Experts of a small language model: 128 experts in each of 6 layers, a variant of SOAP for the experts.
Below are experts of layer 6 (counted from 0) of a mixture-of-experts language model. Rows are named gate (a neuron's input weights, with its number), up (a neuron's input weights, with its number) and show model dimensions 0-127. Each number is 500 + 40 x the weight over its row's rms, rounded and kept within 0 to 999. Numbers have three digits each.
Before each expert's rows: "gets" lists some tokens that make up at least twice as much of what it gets as of all text. This comes from a sample of Wikipedia text that the model never trained on. Tokens count by the router's weight.

# expert 5
gets: " as", " under", " As", " out", " a", "s"
gate0:531506457513513458472500487542495490495507530465463511549550501510486481468546499490483509518482446506419476475418492467527465472423532508459495448557421540457543448476427540463488505529524476558480466503522525549478485486494486474476472494519539421446520517479464536561456491467489452486504540482564520441433427526515416492495416503474511451441434554511565495519542382487469518490450
up0:470480581534533487520425511473557506552559527507475457516486480507546526478520491510415491527441459514485526484477564482420471539556467528520528503542530497550545527459540496473464516421483563470545523556492494489542512482516576465468494509464446527475453443463520409505514476497532624484534534463414505499480482516553529497563534560530516521434467510463524489536467570505487541480496
gate1:473518585542454532477499477441534499521446446483478529537474515466512453503524590462409463579542500476529483472534532508529488507534546478509473514501509526490483501452457500570507559510548522422572504515537527495518527533507492512483561425499523493549476509572457525487417546528493513546569478544497503449534499551524512539462458517535473569524502522436500528468562508519486473556428
up1:549520476473514541505508512540434512499580522521526470420500511478469551517512487509533540434474465495487491515414471482477496471511411531489534464489500440527443500514458491465441449523498440593557521503495472520475506483523436536520514533522529501512552518474505574553524423401433472445473513473533465478560506444484451511475517481560531441477439522507509486496433487481543548521546
gate2:486512465459527486524454556534447447461480477576397526521530536509512488500570429552524506584425550473541494581496513445503480493533509429457469533475507496453526551545573496506508482506464502500584466503489500472499475429485451559498435495484452470552502483513499506617532554464483541484465507516462475531546495468474434537476508452461535556541506511525482498455505545601457520454620
up2:492519554573444487470503438494507478469466518441574475508479506456473543495467517446476472441595467453461580422540490449450515464539448528524461484531488554495464480474486547564535457552506424500538508419497507480507497605509560439516506506472525490500483500514492482522503515446515505481492512446557524464488552545514567529521496516512459546542487475597521454480502472487508479514463
gate3:469569515536509544493477527480516409549428484488416534513514499531458590460528510482550574542440510528493487495549528515517517508512510534468515523518458466531458516456554574529510434525548522492529510499499487492495465529471505505582422444496522481415540536553458473538534479504448433447433506489502472577513528508596564497525406474501496450504497446463498542423475520477524476398493
up3:468451502472475506470486549513508491471564504511488515483490454501512452513472504528440527525532462465459537525491560495510509523464454521519527473468542488495454434448483535507535518532527524481526440519447472527595530459462530483460477514570438455513568544440584462482602473537438478516534515458536478461505569518526508510549570480479467529467390492518494493533463537429404515526504
gate4:461483516506547477551528532456450443567443485512522441474461493545582526433453541609439458510464514508507399445511532442568521428466505487581540494491474452552482490539497476495492501516511526518480437505491486536440516483565537435516540518471449485540501492484465545563498478462470464480480419502465546463533536509432492494486532553431477549475485532484498569479542535481527438504505
up4:517486497494532590494507494544490538465507488559459591554543499472421527577540533473561492450551500476470521512496487524459472541509485499428524494486560492458505554496459531462369531503525488435530480404519485483552434562485542540484484488499586521478483516515498422479499469537494516452492544438492460535496460506504498543519456511512459447529466564513507458434436483538487524486521
gate5:430528456480440478531485470519545494516470518503511541538494546487508556554497493508410517495517490569455500558406477455463490515467522514433489453446490479509470486546526484475457499449497568460464525499554428461500469487532484452452549512487513529523506545478486479519435455519537472539544480533449514495452511486450558453468487512556467433546447567474459539525522455473482555487545
up5:425485447474478522551454527512449502479500449518505491431489447497510536461534528469504525473528482430552500458485524516465491555567502512461518576490469418567463441469482484499467493506510502602579588485452571457488528582532512544490534573522534518490502424505502512527451525507539497512505484513477463463485588507530454553514515573503516563418522523400535569439555520504513512512476
gate6:513465549569513490525560550506582521469518481504523499493542531575554589482517549480494438486475517441506473488535489527419525482558533461494579407449514458476506519518453511473460527513513459488531504484492483500508498489419610489423507502511444433509542478555527456435508486510356481542439458565447516446515493503520494528527521523533518542498482529515470464464464453560440513525490
up6:485571554471483463536462454583513463490512498479514463446536504497456486526431481477475460571475515499516539507492457398546462535458490481470558492445510508546486550564500503509561489520506498575462492495432489544408508522551500473503497503503516587530466447485493509478576484524507500425530554514510492547489430547488503464449491470468469499493472486472529518567555525471501442460496
gate7:518598518482428451534538524536466491519463443513521525455569517555503474493541508487470563562490505412479540483551546527509491449487507486522563470515490540543487545476523476469459538471494498425492497515562498539487460492448505505530584501480472528527550452469556523411468462514466399531467528495447476508459511473454479502498546465476517473531546501540485497461566397468537560519571
up7:483438572449530469508494558491438520498444503438502497438561531500436488557518578468454495489419456431468497554580519469442550470503476518500457466411513523468538533525572498465486475495525552469482485528516469510513492544484452504552532560470457462493463473503490518499515493554519518508436460497495558470484512450464471446516510436524552470550537561476443542457527520484518485465470
gate8:506408491521527515508487438498435528509503482499487542476469511479524501520463457447506505520446529511507482455497506533512453560488469506449522445432483498517478542449536540499539454582583552501514508467468475572457457493513481521455553423456536458425528495524556468524486535453516447545479506535495461526516488581439584498485528453496529485540550520536526424476509528502470493548485
up8:462504481511503529531461499555549520476467436546537530530486555446536533481487511457480510491525505483483482459538555574443439477470441576505520435494503518526453435526545464488489524528499545513519507464414465511483531537495501556540488487491503515539492488435520445446532508411412451526483526519474485468408496551442446503490516489501542529546526440478476536502547488477530524544470
gate9:455515518473549520545526475464453462512474555495462455471525476485554480541539418508475581505500529488536528512519532479478455501503542467394455481508456501554559553519462472549422546507507543549569528533514458546442527516518483485554564493431445495481542467452520478515484463520573488456504461528500485509521479477471531544445493488429502537477490483472498484519586498531487517535440
up9:522456553435574462542478577524563516476471466500510501531485491496481497533434494483490533557520455497460446533442431495491487515475515484440461512470520511547568438498447481462545572538495487487473481555492498579486450539561548512508458523525481516500532542454477488542520522585421504520518514477562437446449529476454510546453573615563529496449525472458483479454488485562572457504420
gate10:493471510524476520566490501450543549487464540486550497499495486488522481461512557550587439484481469519531512488542529491429444446524448510493400390553496579500546570533503487491513492513505467426541547558503530529503477484450538517538538369482497498510484535523465442568516545494508497483534513470438460490479471404483452447539537545504428511508566497507506517494520463507433481564523
up10:536452472495475500508463498525509574480480568550521530523475477470554507540558526527555566530520527533465520493564592449541453454525541512525504397490479467483561475508477511502525584507541423571491495536539422509484549614490493478525552517587470497493514473552508497553512474477515503573513577519512498489561555524525473433569469538474488500511505514635514484465489523399489459493520
gate11:484489521511506475435540512463493431568513470556484478548549499483548530474472486458535506443539467558548539573433519466535532480449510541448585444443474477538541545492454529472562499517492493533565396462565534479562446497500471474431489513492473528523528517471520525497488489511526520528532476480527537532492534433497538476505515499463568578457564473481448523511506415552562471454493
up11:472550513521513505515501472548535566497528551500553501464473491502553518570493453525498491576452533448518562536545520511535461578493483459514435579501489527404486511515481500546426464536583500532506569529511395558524497533600513515482433505516488475535477530497514499516507502536454468506490566448475482519495458509480577493512491519539513518510457572582481504478547516463510443454618
gate12:514460478559473467464452517533506436487448567532451482482530506417477507480538481569487526557479497501495532460494456536528433517495554562503534474486524576573529487538503500551478565546585498490503475461408596497488414450606485475433557471499459487527457509507473517478560493507479443551490488489441486474530496445527512517514461513484454519504531491489520554543473473523502494586553
up12:545503472473475501492512503447519584491515482454487529539477466617570465528398487520550524539495541439543470526536509460586507531519482528516454453544485454507502435483512502467457444502444552521522495513570447479473521496406431524538497485523584471532479450510551490507576463472505517448490565581479512526450490532466472537437476473495560499497554503455497487489457510524480429468512
gate13:551454505561464495509580490513601480503502444543493499520536462477515490454537466543471503509543449495516534533507526506534535443475553441463443524493520487539500495526402550477536552538522530414428463517475529513418530504542458486464511521537474511507457546484522460566411528568504533482442574501571497518427572507502503500540471433549465454522455498503489465416559557437559566485511
up13:504456478519578510484535530489469507440449438471466541458537524516464562500505519505516475479405508472474414502461501470521542496458492495513463440557472471478495516507466493555442485517550458521510495479504460481550509498541556424534448532551482544478503498507489483502475442482487456575518468525435468476544509506496500485444590541437559548409489486518503552521392492532476481460431
gate14:499462524520553549532485454476481464527495532497514449494485530551497446565440491480467443549438469462555493482450552444497550491553450525484512511474491527527473497543534474535506450558452466549465534502494535483482426496446587483462460447487591543466428475456516450557548488491482448481533502538454476550496499518517479494496402530481520520452548380467491442531519471538480453456475
up14:505587525473443509538546447436530585478507450480505541379553524507484504511544484523487513458537393566517465490509457536472498506509507552494509571528543447512475468405464530462490527484538461463524480508500439491512560431533424505577564422542487553541533562526512479459494493474514524533439423485507575429493427489541544529545532521442430547511460508495525460487550510452516489515498
gate15:443441509542525448522523495547484593467478476487459527525465458503463485489537523463440531496469527487486470451458506549517554461509464476457515521451501509489486505447550546506517546563453469542578522502557448452401468513558491507458491497465484469514469507567500433464459487513438492517529511538510487552503512481487449511538527518525505482416535484511477526537581539461539485467500
up15:543490489617572468459496513460474518514524538487451483514466456448488511486526507571596498482479474531441570456448460481520465493545502430444520552491490447471505458476468553539471535500480469508440485537520477393420473438542467440455545498472444541539527468437562477440499555482439449503525514439537477492427520459496474449515445415479542538540417525526534522470576511512501512496487
gate16:433484447488553476618470508512510561508479530478568546504460491501406544518479510539483530476510475569541451463484531444507515440489502408531507511529505562488452483427545511488463451459576474459589439416529515552541516478489569513429560504469539509435442471527461538437481451473522483465447541462547467501576547524439521462474439492505530480561514517531461531504462482593474509478526
up16:528563508445484479496504524544555580471420536501539523485409514468500501579522511582473487431525550603552422558470509531503457442486495516477426497545460506483508500454486502449505452467539510444457509488493480485517459475475570440469440575519520491549468401483478536516473513456508466463450489443484477522506532565498515499549514460462498477443532407450470429460560462526486484448533
gate17:432620542594481532468482479425441513518539508499485512521550514431422498565538547587472564537477524519551511458503449488593481472445480525477497521551538449471495445466514509513505499515556480498469501543511459482516462521447501523456478533437435521518473496465532487527541562484513510410482524480507514503423563470435464456582522513509510561463512495492492457552532494445448455468456
up17:500478457502531515496508486525452501475485504488508468501524485467546461404522556466539437523402529490549577501541500526498444534519464488539429529452471473579523529449458542556434483478506572502450490471511508487551511564407470491501532478509530464533441563465452541470462478480458496529457522494494471463533476500451479501563574560526491412520513573522513566541460491511509493505529
gate18:509457493528422498547477497472472512476503452473541510479505526560501413446563539591467476533585541530434527474495566531553584518491540460538454513477498557471485535467479494530509482515512517544530484397518449502523462547435455539439499487519444478503498498517508505514558476418448538538491516459491497539479500511496554558508505514524497412417603467542464488509438491525522544479425
up18:536523534476542524466569503453481507495496523585567592450484386541496503526539497533463514463454468486504465459531527466397531525476471486563477525512442558485541449526525527499534514455494551507515436488504516557451510534551490489458485471501529449529459494480500526474532453520440492533396535511500526479563515522458521573471449504529453450499553477474461529470530496474498474493527
gate19:469504551497536548506537497554506526434471539443446501480497526510488476543516599455421526451443505547489506528487473484535498412524461533492491530465556479518585524472448453482485439535517507466447535509505497531533541485486449452581460448502474542468493512531502454484501429547443540502432567537550506506589444457492492486472563453530491498486543507506512459485532494495620502466435
up19:420491513472476491505512516544528450537472518553541470519425512527462500512508544490539489538449489482452516522498490573532482474528515514486470509477476509469451467440473561518437422503570460541496459529513482534486391472519511517518445523440490548515534504427527487513528484523470485521457450556535609592507468528477555531485467539454457504488516511420569468507398424461490624448473
gate20:483515458490486538492548460518484428480480492499416486515509470530490485469530499579461509445456492436564532494520467552452490521526508485518544489555553462553445532523521554539519495549498437535519499446472550459498511513466491526561489560419513439420393488484525426522477460468556455541486542532422555606541456501434443494441426423482446473488456461511472496542485439564511479469408
up20:497475564510382491492505549568477562460552480500535570548545554497538453555494579449492457491513513547506546545486476496465490401455564485459493590496500554515506488528544521522493489497481486499481532533508490516478521479500531523475527539458544412553526523556527526504523530484520592540584508479531541396451477548528533483506508456415572498435489473472595504561447465500527480498497
gate21:503551510519515526539458507449479484456520476472438559459481472494575488462497496482519490578527478441484539538569530491496466509449468474507478455527493491547499535552576442444546544505469462537461420552523463439424484575504478466470537504536538527514508496460484539450489564553509524498495494452501509529576517494480482505452436511541490461478512553570443504439490463475494480568505
up21:548543534476606531548465500502415530506464466463476545489558500498467522493420440461488523503508422533507457473572530501500509564547502447490418551493485462537486540438541428421433488506567502568503513450486441461465526456527463441506535521493506459455504519513542454488571536512479496521503485454553495522502523578507538486438419475524492489567533441489446485505426513506526525428506
gate22:541524498466466538515426558468523500528481538441522394538525558466495481534528452590429498468567475459483514437432510472532530503498455486491482490447555550511460559519557578493527503534486547549521451574496456537479480496425485468473535483519448491434554535579473477527532588554481538483528457551549373507553515545496519424487450443487517482535475450545523552407438488446473536511567
up22:461562535465503520506511477535470565545547599465510437491507472577424547513507495505454477538593489512568488482414464462472450492504491435517492492545537520473501426497451461518537442571544538447498497559521515503507451509437516461481553503457486469488551464530447472508500600488496549569461575518453424492497510495482493528438516542492553525524509475494544477446552509459471507514523
gate23:476410525511554389506487570551446465562457488500469490394517456473472434462542495501537460452482498600502484449431459510499501530522501433523500486507509477536452550572509500485426525460466476427514554423486476521511518498524528515497471504481459542531509457496520421531527559549522462494482509589500485582502541532559513494500507459538437471556544533500466544465453442550526557474569
up23:518498493506428497494579555437564456478470530507535597610517512512463532533503525467471509488534509465540492521486577526526499443519459524507541518492485481438521498463500489488521468513550489488448517535503575481446552527537521505475545494455560495479538463473459567577480515440512512501502490528492503467515429468479452509586478504539523514501386560438512500440528501519472494541456
gate24:542446557507499482521493528449483558545489556479459522441430420485581483465497503490468478485437543469559566520511415469477459492460524553481474499559471470506507465498486549445512504574474487485498445525512398487535528521451498414561488442462487463472469492493428483409426547464507517461550491463541491543446448449464548539426509535535531468549566535456452512499492501538469458504512
up24:527520444425496497461549446522494510424453521483531485518565487532466532542531458483541432476490434556473470491492566526571503574517522551541495548400563453505491496525548443569472550454479552488488441479426514494434529476576484517479535526553434506525517447499529486486529481476567533520483511555483512520578511517508442502536519471467453527490440499465536464544565476465435503448468
gate25:612472524494505530580435559473544467567539509506439470531492483449482494472504417529491489463551547530508485504450449519469538426557497525493461488530539549434542525494453540428482374538481389486504487476491476546519577490431428438500490499497544509461587507489496454441533531443467484517496446567469461474540550464476471541425500439499493517464513535472562544541545427464519437531535
up25:462531445486477576417551441583432542465512518487561506552464517486524424471570549503515467514506454511456475423531470484492481547461590528488496513504511412531446527484527502490533546439529533459502541568407509537485457507493513601544506505532434500529462462454473547513548584494533514512460527448521542478528459528557563504501495518486489465532552435483544493500414519560544524489438
gate26:542476450513523518554531512563431456529550522522488513607575497519429466547495511504508532609487543527524458471472464481510474494463485463478549418453500436396447506480414545496527547584422504478543536549493519562518515503535474485570533501491581537509482475443473485471459495512470527487522463490526553552482488483537474451541505477531466496460568487532477503439536556462448501537518
up26:565474495500475507575432518510476491579502486520542444575539515499434450461476475487504577539516482508456520520498548479497522438441550529517459464499485461508557500504478564461559533502508518495508504479506511485568460531565556540496527400560553494518431501509542551507535474517500460489552577476533545520413465445442496450492554496518541517470459514477509536460512484490498445473503
gate27:506490459509480568479515487503516495524446494487453530413604570512452489495520480528501448498480518517477520444575464487545525562482508500501505415494530575509525492508481521459525510515470516484517557501502469426487490520521475519499533525538538448443497494495544530604556458454483487489537616498537449461556500552550462546484527565446601479523526485519528559494458511533462458528404
up27:523528457508481505475559519526502528577491406495510484547453533450483567486520586526512549525540495490574494530472458543444531450496492535418483503504446465498505494504569486538476530505424511516512540489503556487532507461515494548427480529507541531475502469491535522508544593536516469468479489446453539485496477439479496490516512558473543557485504439574482519504489612458503502467566
gate28:489494551431472518552479482471511523417544471516496516508487461526597516493492578445481464519502478537492532504490550510510536475500569465518442515479532532469485506518468444516481508570473454531523497494435484600532444521474556529514531510552533493474510486456485519449533455570517591514574560527485491627560536585460554496508505492448524485481496476460565433545514441458509498545564
up28:510491499472532482520486489542512486521429533488499513491474496556527442466516478520527444522508521514478398434447472514509557530475462537561551434502559515552530454504533512586498465485540491481507478480480532452475483503446410497460463397438407442490510519467495538578468456483541492401491492429438545389448528504469471492504510514479426472507513573542482576459499499452512429495513
gate29:495506511519469490543480512479528556449515491515477446470474505448482487453600560504544558525589469497474507526526549528480423483501502500538495532522521549540534456472435479470528518472472495487591558525534442474522465448417570365499499448548512466449538470533501494511489487484616593582583523509432485506487462445531478401588515565515523450531455544489527477466557504522468493505531
up29:495532535498488563430559554447559452432523530522556430470439572521475459431559547470554486526518506556509578533531524480526442497459492516544439469467477514485447467564475475506452525482525492464496473532524451525589483482499501498452563518508543502474499528535468452565556522485507475478524455518526463516458510507491523504513454556548508499460600528434483482422519518537548482559537
gate30:512531489496435521484568522423471494495443523411529573451496485495519531472539461490465505501456428468503598488450489442469546491487544527397534468512556542446541493515446479535552492487523448575484464534517573457527466578502532506417472490445489544493503486538516492473473552485566503489509487478446544587531500494521503487532528488499422460490541537530522523565495597502404541478481
up30:480505568543526540487436481573477540610538520510433468553434475553461486420454446505546403457537591515519410475444509539534518559450456471567459439441461503467496498469535536493480506520419503526507462445500445473483511499571490473539549515530532486466491549427544455558508418564469490516449532583540505415529460470524548515559550551458543536495483405439491417492512485478607497563483
gate31:523449463500491509551516545535479628571509542501510463532546518485477573461594468455484483521516493536473581477562506522482510512512490436555550509570527473454528565605447493475528478540486517563473547522575463515539495549471544429495453520525541504531404493541476589554457444420496500575408468537547530535514514492506538515422502520431512454551496390485472467456592479556495471479518
up31:479492514510506511533467515469478502490498563538556497485466506537540530508445542457434451445499493468515458535457548488515537457439454603453428510537517456477473499421504481456434516470545474482500501473496571548538476456548467511525476495525515578559557524491506512493576605528460449457550468528424456446458507550476535475569438491527474417554528570508546495526518541514533432560539
gate32:545489472489515538549523443496450490555518497529530462472515453468487589511507482540450441378508462534510493513516575402497541440523493566474491435510534517493521453497532532510538524495455540488455480446486533456463458491425480495405482534499475516518501504493503529493496479503516496498469483498469426536483472581576451477492584562518512456456488512509496451421442513417496520516537
up32:507539553473494546457471509438478433529463524503544487488480496534487501537471440483521545518535472455514515504560525591496486532463458517498477561454480526493523512563508502499543492501506460500455549484469499523516491558419521490545455491505471498566518495569503486465522530544567448526530498467518591518465485508528471523528541465442522513466508524513577560498490494538511550460454
gate33:472451424516497515459502542490493475485446545489501460593506447447427487466521502452461493529513508479492543546496539446526539470476397507478490462542523463577517552538509538495543467491548520523466547455510490484510433489467447506512570467538528518517512404546584496477474489573437576575529486441474490497541532511430499514454479519477486426466519528510498524551446522534488487469457
up33:467485535497518497510513521497463501461455563474464440556461507458478501517496503506442462493500519502479511514501533504538538518466479539512503440443454453505547491558541492525506421474489522533504515505495512495550486492478476493537583457500481577499490408528600473471503510516434474572520535428459535512502536510428519564427470550464437490444515540488555473519449487498489567566493
gate34:512473554480467499495534486532443471504499510447516440532537481518517478577457530529495510518515531522425501522524531563439496480473515418477454539533413541425466494453528527474512482537570542516496449524519472462544512526521585436446491499592505491513485475452516465542435462520464539487435514518537549503575521464495484551561502516473462542444466476420516530477496522509485467444512
up34:489502533478473500409612537585475432550595478488509444490532493536519568541445535503473580470504468560526502434546423517500472489518464496467431506518519528542472439465480541495437504495545576553462485495536555497511518540507543480479524487527582552468514514459522470499479484530525518501417443429509435506509460578444536427529533439462488514484501509502497536543507469513479529458479
gate35:543529433433523559490546521507440484556489483507476509548496528589486496459518458520480519564478454505548508515566459460529532453471503514536470501526487582564517488527492518574498496536499541433478453394435516505511501528577497437467453475613521454540569490467530467433448475528443511461525517479524441573495467436485498506500530441512485560511494538502500446521410498490454429522503
up35:503534459439553509535549499546488540449543543407542430527496518495410553460546444507476541508464508521494571472474521486530467506453487570423566449512415492555432511475484532502457489530510437474452490482505399542478451441514490529526444476523540492467532493547461540443544446429566435519520485481511477434431529561494477537549414537451524540528454475507501505487510502474525531457489
gate36:587499463531535543471487430475578451450474484529511577525479542473465538475521506466491488452516484427542488555476481469459466532494500414460450564452423488523525558555459485521486510543468467522490522460492454552425455582456554455478513505520548461496463479519465455431567583474507535540469487542507505471528509517401513507513519488401495466552513514498500455445476463466535528524520
up36:504516494537473608522518502477384520524460464490448509528496576462522468523570472451453444492577475517499496541479539525529502511498493433515448505528426570564577528516486467607507491492538560516501512510487495452429524536451473593532457497478536515455495498531515435426459531585554517536481437536464471481507504425446480461542496476469497494456527462587519471471545454548510537461528
gate37:534483422581474438476467531555519455488426412492468491548421495523485444544617438432519495434524520472426538518530478549521485455556404462467534490471449544417502527593505539536468560564499517494423452482507488462526445506528570519493556508456474515480472481430475464514575495546498513478585506441488526443501519447495494485408468495452507459521459525461530484468573539525449538477477
up37:483532535512571493484415492544492556495493541437566488513491460529553478509491595497517490508478512540544490453503451487533567501524456453482595502531492518461565502553477466512474567513539476458470538488473532436550507548528533520543469487505443468425535501496517479499503448535478425475474500488500523553531485414439484524510529463523541642479550557506456576502524478507520491508470
gate38:501456477525490550472551481513546504538472508481470554480451488395482474516467478476434566478469493571516475560525587580507472448586494482497542516521510559506441541466508516519574445526463449465430462542491522508448440449466501432486503487530472479560533476506500454493512504422529436469438430531496534574514510549508523532470453507435463468491441576422462510505512507471516524428474
up38:504522443409453375504485558469482537457513533463521500458564503562495563469536545536517529515516500494512482409449396492591517577407475494436507482510450469499549472523534498432503481379476494530538538467473527524554532577488509545503443415452507522572517549521488508498486463446452504543481492525511501547549565564479503438509560512546551490484534490601518439445496545521504508523531
gate39:447540614498498457537428571548458513523544467448500467537491507449516442431524530497446492548438503512567472547483493499479553515481464508407444552479534527541484498486502504496512506519504546527439528500466519490519512438453520486459494494531511542453441555537475502526603494538529571546465455485559599488471453474553510483506532536498472445476589528519501487532515465563514484552516
up39:447492487495508493476527372491503588593444544520464467501512523552460530504520501482538496539441428491447448515507434497465471578465519472470541539525501502495521514410559572470478526523483481495519470441564526433516598450464528488503515578457505525579501488564535576483486528520511474470471558529562501457442586479441514589494492490505498468506459517474449433448486577467483486494456
gate40:510432525444489554472567505492482469575575462490469542513492543524522514557581488513467516590532556532517478605535535505489465513520516551530486561453487517493476485412544515440469540418529461522444462443440515521509517510505470501471518504490537478396510545464491453523370517513500461509507500448454505470525430492573514419463495559496458567537537460493506526538527466474455567469501
up40:515438481467497466459561553462505467530473419446522460477422507509491463449520467513438507568502590472495542544511509552548485540534543507496495462476520546547502446467548447467566536532596476460490475433501483452427508506523476487468554503539539518512499508474436416520468565504513460509467433403501494469514489539498499511502461527486490553493549467532539457534455526462499471522542
gate41:522472470522550545512536524497475483507457556504416557488462478482531512516470493491454469438502552433434472519472501502518533527477473434425505525533512556459518492401492584511520483438492567450474479457456461485473506480491513498470477539488475547514473557483455566532522534511482538510437479496414463514472533465507536551442475462504533573512475528527475377540503456529540529481504
up41:471467541468571525455504445496539452481447539541511569472482530528488523475503490528464562493581533470518507546563461445508502491469498491491522546524458514484428563507549573527509499499466521499462510442515509436363506485472518552530462478527515505490452489528539536483586497494540530531499464494467471510538472506395510572493542473520484451493458579508531482492482543469554540445399
gate42:507488533490538526490494425479570488535538566520538485558514493493483496496542527519439481463530572436480501443492528403482512508465530451581424506458483507520518486479515482530564492528517521452534516501478496441558515626485513506494521468505503496533505529493513472503538454512565460499470433533458486502555483449562479515448538500492472431536475483497440422478490513553515524496515
up42:526553555435476493474493508531464479448536531455413450465442568563527429438496490432471482483564519464531545525452557542525478503548506516473541477479494486496529522436483590505504556513501527592471530461530513559527546427522473523517479515546449507514474475480529551524482586497421501482468550485534496489541508537517540541530515478456558509458525523509508571520500527538463420448552
gate43:478481484529554475590498521479482521482545582518493496578461516486489513498580482534424511508519467526500506527551550453419476471424470539442572458473494548523445467461522446543547527506572494541480550484521524495528519517546452563520469489548568485541452482469524558491524562526547533534515527575486521554461487475467529545448476475555555530513528551471445564438499441463478519426492
up43:549488464472453574554488469528584505535518497415508502434515504507475490429481564554509548503520510410496507487543534538542526529499569495575490590493513532481477498518525539477435473442480486511528501429460536512478506479542574443552526514516488509467509479564449470469418456509502398518451463458421473450563486473496490468489498434533513526488455467439554463572520534537556478555554
gate44:502415482493543459450461563472448521518488513494572503538494501473507548530507545530512492485499506522600499460556510538486446514553518533543514522522536457462487612447463489479500454528441549508512514423573516460483573508489510507464518479435455500503448454516486547483510482524502515497420459477487496545562490515479509537428459466509453536479447541515468483485533461469504569532486
up44:525480534471418564519454441478493487574574454467480448528488468498461518483522508437489502515498526431467469553510493488492502498505493496537477546469456494554492428535533520577574528539555558520433487521515552523482456449526489416560463529496522424447517488433557566501478530448433469490575563464525506514470551545534495516571538492456480480574544493501497546499533535494498558488513
gate45:423489449503530503510421492480457558570452487521463504510547502576432480466511597497502521471520568506458470539506552440460464523572558496476516452577467471495552475553491547467490518560547493505463495515468495418526497501480515394475493550475449475478515472488516443440461531567495521499492522544512518532456454520438455479447419526467509504524554442537518545504490486463494466457449
up45:571540462485470521552471554524551563504540515560557498475488494497391497519459587551477472462481456480521480531535540492479509483471459509518508483465518440480450462478549498436563450580572475454491488445601492421556560554520506504489544546474439508525506496481527540476416509499500563454491441488504487498491487496514460473497468578393434476548466496588532537530525434431525546537558
gate46:531503480466442508526478486417455457466458573543498541549491532420577524498511459502551511540528534505487542486588483496502509513463517510444528511470525506437492440558541427499475470525483521467526511455482528506548534473459539451494532431461395461463463484586482459458538461568555511460479450510471445496558473463504487525436495513562549418430427416586483487431489465494499516451480
up46:491501464513584581423502524496578512480515435497511471431475526438481524499454501504444531467514545492542471497440525431524458456574566534579478546506532484499497491483506573493499530514483455522438534493458549488515512534513454583468458539556535503520488511416494485537517486501504527508488489512567625573504515480532518503518548507480442608590472515431567544507550615514490461467523
gate47:483477456594509473523494468501488489464543583511485465492532474552488459525531533430510511503455536500502638411537485494489469485472574498485526598464555500523478523501514473537512532472476466467535491496452490463480445475478447492487476442499492525444512525552584524490521465492527551488558479520463570473434539467541486506462483486503429583517471481541531543471548484488542501496466
up47:549489493478512506435452437503528572478551560562517466517559463474458506475478508463512550431538535446464582418497522476528445514468455539438464553565524545499516515455439521544518513545522483539450448499521490465565535492585419455509480457546420452487416418500554477514505557518561464439488447496518448441533525512458485512444477478546487502505507500441539514441433469476512473545438
gate48:506413530523530447500501511474509483466495451397439447484493479459508540546473447539473527575454529526511511486508536437529500480532438518515516506488473546462550480473471420479503543549491538455516466494443466568452492548509441443484465504481516490519457435511489500502546533513516497433553440539584472553491491490501480515474536562521624477515476486475457450533449505582532426472505
up48:485488431503516548477484468492512442514549503495453497480456496552465571507456439601434539469464550515452484521398503513550496542569445515502486428438459495520525580498448490478496569528474513422519492467465527572490512519505492503491528503418449421491522416536515466515544488540568489470588403564531554517544504497499493521515503486507576448503530456557505510527472470474478414460456
gate49:464512479509535513573451492444438460479563479500511398471425454481478500435554421528506442529472496509515490472483502518442516428476508455522447520537531523550523490519511503511481436483503547460477445491512451443432443477488476458568639529492496474475572509476437484500453478501474381535574493457482590579528477460451491490541531493516523490464506427485491516505513464472493482539478
up49:470499472492490497469482567595542495570456521474488473488480513563542537512570494511456537553474538536483456501464455473456512484411507530520465488487548518438485436516448585513489522471508526524485527456487462500511573535514474515479553434485546504523436460444457531525493545523459554504584491444611493605436499574516544488477506495537425485461500488463525426450529476485543520548530
gate50:487491449496525336490538543468579492545526457534441522507513506485472453525527496449537459502555449497510570489529474516492462527470447565477553476508552508507455502471545536546526432500513470470485510458486466501489448486446522470495503481448481465570495515471525464515488448505412557499534525510525497449494475468506495477475460477482470428498444494547472520553483520497523485527521
up50:560519420551567480466452501517501529414506542485504504483434425499524479475535504519470505512575415525421494487459536454489541474500491464589558493473543534473436461485468514501537484531496562532506513527555505480481515583500503466518495534428510505434537467511555559478478530520525517499461485438506547495500499507518448486455517567480512447475561511539504507500506513592554455505463
gate51:508484471486485538562503489465532469550484578476476451470501498518498505454510546472514627487518567542500538512489491535577502489541511403508501457587510422523538555579532586428515485465537533535511462530504524468472476421505444513449489480474595522483452521488454510522553497545431494511558425485490482483441463514514493475517511481491470537523477537529488476491447505488540539517454
up51:487537502525523457481523509508467516499514428451598550476478478503510496512457430475506484522562556542457431579559491453443568555473492508510453424455499516511456533492460541559512485562559543465510508482433494512481552543549456503497571530495486483570454466452481451504397465427554463494508544500462499445537492524482488519499457406503565531490530529483505465476525501498492485519494
gate52:454427557594542527490559555468602456557518457550551524478488533525462528511492470529573536556504531488426483521523490506517492408559488533490480525550550511455413588512510520528461560476481519432568514569542483485509486532513501458507472460520504407500474492573565536541511461511515541487518543528470532489484498442446516495474495450455479483440547473492460451497469436449564537489539
up52:472529526501480493562392523462523475487507527544482529498529513470465509536586482520494464469547565546485463492596519497458545531490534466566529450526513451549422559458591484459429563456528512580505464479507493565510463465440508528463509489446457512526484447467521567487481566574477505484527496540476520517553498432451466440522509463472472496505504516457541541501469512482529528493472
gate53:510514470500466496464504488462467508550499495533414526544501548526514514467465449512467400497475505574493460440513510521473532483483509446510485489518473521546492555510550493473495589414563499517426563538548422577497534527529409419459486443424483507513551542466506455436524505455474552519457510445439564507485490528435450484470432443446522492495463438512420529496434562526472450577518
up53:520494547498495505552560499529458427514492496542458475480488510500569514457497510520562475501548428503540537566519484430485537506517460444537484506487472489540525470529439451498519500439523485410515474501464512579471516512545538499554516521486511439477503468462491513485527555468474467525524476509424592472510494586515544548468488469510466544504508536510461477520500539500525456505521